{"balance_loss": 0.00428, "init": "uniform", "lr": 0.00393}
Below are experts of layer 3 (counted from 0) of a mixture-of-experts language model. Rows are named router (the router's row for the expert), down (a neuron's output weights, with its number) and show model dimensions 128-255. Each number is 128 + 32 x the weight over its row's rms, rounded and kept within 0 to 255.
After each expert's rows: a language model's description of what the expert responds to. This comes from a sample of Wikipedia text that the model never trained on.

# expert 57
router [165 126 139 150 146 109 122 182 112 131 114 113  95 129  79 127 157  99 154 150 137 183  67 141 198  76 155 137 121 136 100 117  89 104 164  77  77 108 145 136  99 114 181 137 119 124 113  92 186 144 134 119 155 143 167 137  99  95  83 132 176  91  88  88 107 136 172 105 121 109  87 113 133 166 119 110 122 126 103 132 131 124 170 123 131 203 144 135 168 161 120  85 181 100 140 118 104 112 120  87 177 168 144 149 137 152  87 126  79 184 104  62 121 180 105 120  81 134 158 104 147 100 116 134 192 115 110 152]
down0 [171  77 114  89 150 158 166 107 146 175 116  70 109 158 142  91 187 103 126 127  78 164 102  85 108 143 136 126 136 125 151 149 145 112  48 117 129 119 198  97 121 144 134 163 134 120  95 124 139 108 107 115 117  90  78 148  87 116 141  60  61 116  81 163 132 114  93 174  81  69 129 133 133 146 133 146 120 125 152  45 109 162  81 132 144 160 110  34  98  94 100 129 107  86 153 133 144 117  89 151 105 144  88 160 119 195  99 142 179 135 168 153 126 123 103 124 163 128 148 164 155 119  60 132 185 135 145 137]
Description: The space after == in section headings, heading markers themselves, and the space opening a table cell before years or numbers.

# expert 16
router [130 148 110  75 131  93 136  79 159 131 136 152 184 163 130 156 155 171 140  83 122 154 115 117 122 151 115 144 114  89 140 156 153 133 118 129 116 117 106 131 143 137 109 197 153 138  96 128 118 180 123 127 112  54 116 104 109 146 169 119 161  93 168 158  88 112  99 179  99 112 160  46 119  84  85 138 118  92  61 103 152  82 141 164 114 102 140 135 198 184 181 174 112 218 127 100 195 160 144 163  97 103 128 140  93 139  86 154  77 130  62 130 111 155 135 142 169 111 108 101 148 133 120 157 140 128 119 172]
down0 [138 124 116  97 130 135 136 107  51  89 189 112 166 124 104 147  84  89 205  95 121 161 133 105  82 127 223 151 147 189  97  84 115 184  92 112 116 178 145 120 124  87 129 143 106 100 112 134 121 117 116  72 141  73 180 114 158 107 146 111 131 137  57  92 177 131 142 139  90 157 163  89 108 133  94 118 100 170 154 109 149  83 134 162 139 133 191 151 160 115 105 156 115  87 117 148 123 130 116 160 167 181 129 129 143 130 162 200 118 128 130  84 149 108  64 114 152  87 149 111 143 142 144 108  44 139 117 130]
Description: Closing pieces of words and names after a first chunk, such as -ight in Isle of Wight, -ing, -ance, -age, -use in Mouseketeers.

# expert 35
router [ 48 125 114 134 128  65 120 102 153 115 124 143 164  98  87 176 117 108 124  62 156 151 103 109 170 124 150 150 136 120 124 108 166  62 103  67 102 132 147 105  76 137  92 186 127  89 101 110 115 129 146  98 133 112 115 107 164 140 135 163  74  82 109 181 126  96  58  87 112 105 181 133 125  62 153 178 169  93  53 127 152  79 100 151 162 109 133 160 134 115 146 152 165 111 139  99 176 150 135 129 103 141 125 163 183  78 145 146 151 128  65  94 112 177 173 202 129 131  99 112 115 122 129 106 124 116 103 147]
down0 [ 93 173 109  66 111 104 143 150  99 143 115 100 122 170 155 123 132 129 102 186 141  93 140 207 135 110 165 120 130 124 158  91 148 157 166 104 111 111 203 140 135 152 122 123 102  99 133 131 146 141  75 102 144 112 138  75 125 110 105 121 119  92  91  98 152 130 122 134 176 218 146 154 148 127 130 245 145  97 100 124 150 146 170  83 121 129 168 140 140 107 119 163 125  99 131 114  91 121  67 167  81 168 135 115  93  95 117 128 124  82 156 151 177 147 134 110 126 158 138  41 118 177 104  69 127  99 120 145]
Description: Final pieces ending in y, such as y, ly, ry, ary, ity, completing words like felony, densely, progeny, quietly.

# expert 11
router [107  68 140 134 142 108 135 162  77 150 117 127 123 117  60 118  96 101 141 110 131  64  99 161 127 177 172 151 165  99 166 173 111 140 122 182 109 123 189 139 152 112 107 123 133  57 119 153 128 133 123 140 152 126 103 129 184 151 112 102 107 105 123 183 124 163 142 173  36 113 123 159 137  41 111 160 165 147 126  77 121 150  85 100 139  91 153 127  79 145 158 116  76  93 146 110 171 138 123 166 101 156 133 141 123  42 130 145 105 124 109 113  92 119 167 106 120 118  83 126  87 126 107 163 148 154 157 135]
down0 [162 109 132 169 157  77 151 174 122 202 136 162  80 130 150 112 145 191  83 121  90 121 116 111  80 112 174 113 160 124  69 149 126 197 120 111 121 162 142 143 157 124 144  76 114  87  67  52 125  62 173 129  43 105 191  93 177 103 148 167 137 131 121 136 162 140 124 126 152 103 114 140 160 114 105 161 151 103 110 188 129 140 147 145 163 163 157 177 141 140 179 157 162 105 163 134 115 128 115 112 166 151 198  98 184 107 144 161 102 165  57 149 104 133  67  68 155 167  94 152 181 153 129 128 102 150 187  83]
Description: Plural suffixes and plural nouns in running prose, such as restaurant-s, witness-es, Cred-its, hold-ers, people, women, children.

# expert 0
router [189 142 141 123 101 153  76 101  76 124 129 108 101 112  81 126  81 129 162 154 125  88 112  78 134 131  93 125 197 143 117 125 118 127 104 156 138  93 184 158 117 153 120 208 158 126 165  46 101 120 149 100 164  88 113 104 169 170 154 158 165 139  96 107  76  95  87  89  63 117  92 148  47 152 154 112 112 102 165  82 188 130 124 130  88 106  74 161 147 101 139 102 145 113 183 137 161 160 143 168 124  89 123 152 119  58  98 150 145 171 121 160 129 136 128 150 122 178 142 121 147 142 131 103 179  64 119 121]
down0 [164 150 141  97 109 122 120 133 184 148 142 129 134 159 149 111 133 153 125  92 144 135 150 123 161 221 165 133 142 134 147 107 148 152 111 109 149 128 119 150 142 164 132 126 126 101 167 137 123 190 139  75 175 152  41  48 104 225 184  97 114 144 117 172 109 155  44  97 188 117 175 132 145  52 124  91  88 112  63 130 164 192 133 104 155 137 155 152 190 129 107 140 161 105 193 165 152 167 146 126 151 117  94 114 157  73  96 144 143 130 164  45 153 146 159  96 124 167 106 105  86 184 122 111 141 177 121 131]
Description: The article the and possessives like his, their, its, plus the s after an apostrophe, as in Federer's, at the, in the past.

# expert 58
router [102 101 148 142 136 120 153 192 177 113 136 150  65 184 144  92 174 169 151 105 106 111 145  90 133  76 171 127 112 155 128  90 131  64 197  80 154 154 153 177 120 106 174 145 133  76 107 174 105 108 112 112  41 135 127  97 213 106 151 132 178 161 134 140 137 129 153 109  68 165  80 109 166 153 107 177  81 127 122 117 139 123  60 162 113 129  56 104 173 124 111 134 124 111 127 141 147  68 120 110 115 126 150 129 153 105  93 121 155 168 143 143  86  87  91  96 104 144  97  99 130  91 111 164 169 133 140 157]
down0 [109 161 157 136  93 138 139 137 117 168 161  87 116 115  60 173 141  89  88 154 147 115  78  72 136 185 109 148  61 107 174 113 149  74  73 171  87 149 146  77 119  77 126 154 120  94 115 135 140 205 115 116 124 114 152 136 119  86 128 141  90 167 134 101 111 157 163 116 115 121 155 103 171 105 134 125 161 152 121 142 100 112  78 141 150 104 130 160 130 112 149  97 181 166  82 166  89 173  99 109 132 183  96 130 143 116 159  82 161 145 127 167 158 147 140  83 116  76  90 164  95 116 162 109 143 139 124 134]
Description: The prepositions in, on, at and during, often opening a sentence or section before a date, as in "In 1946", "In October", "during".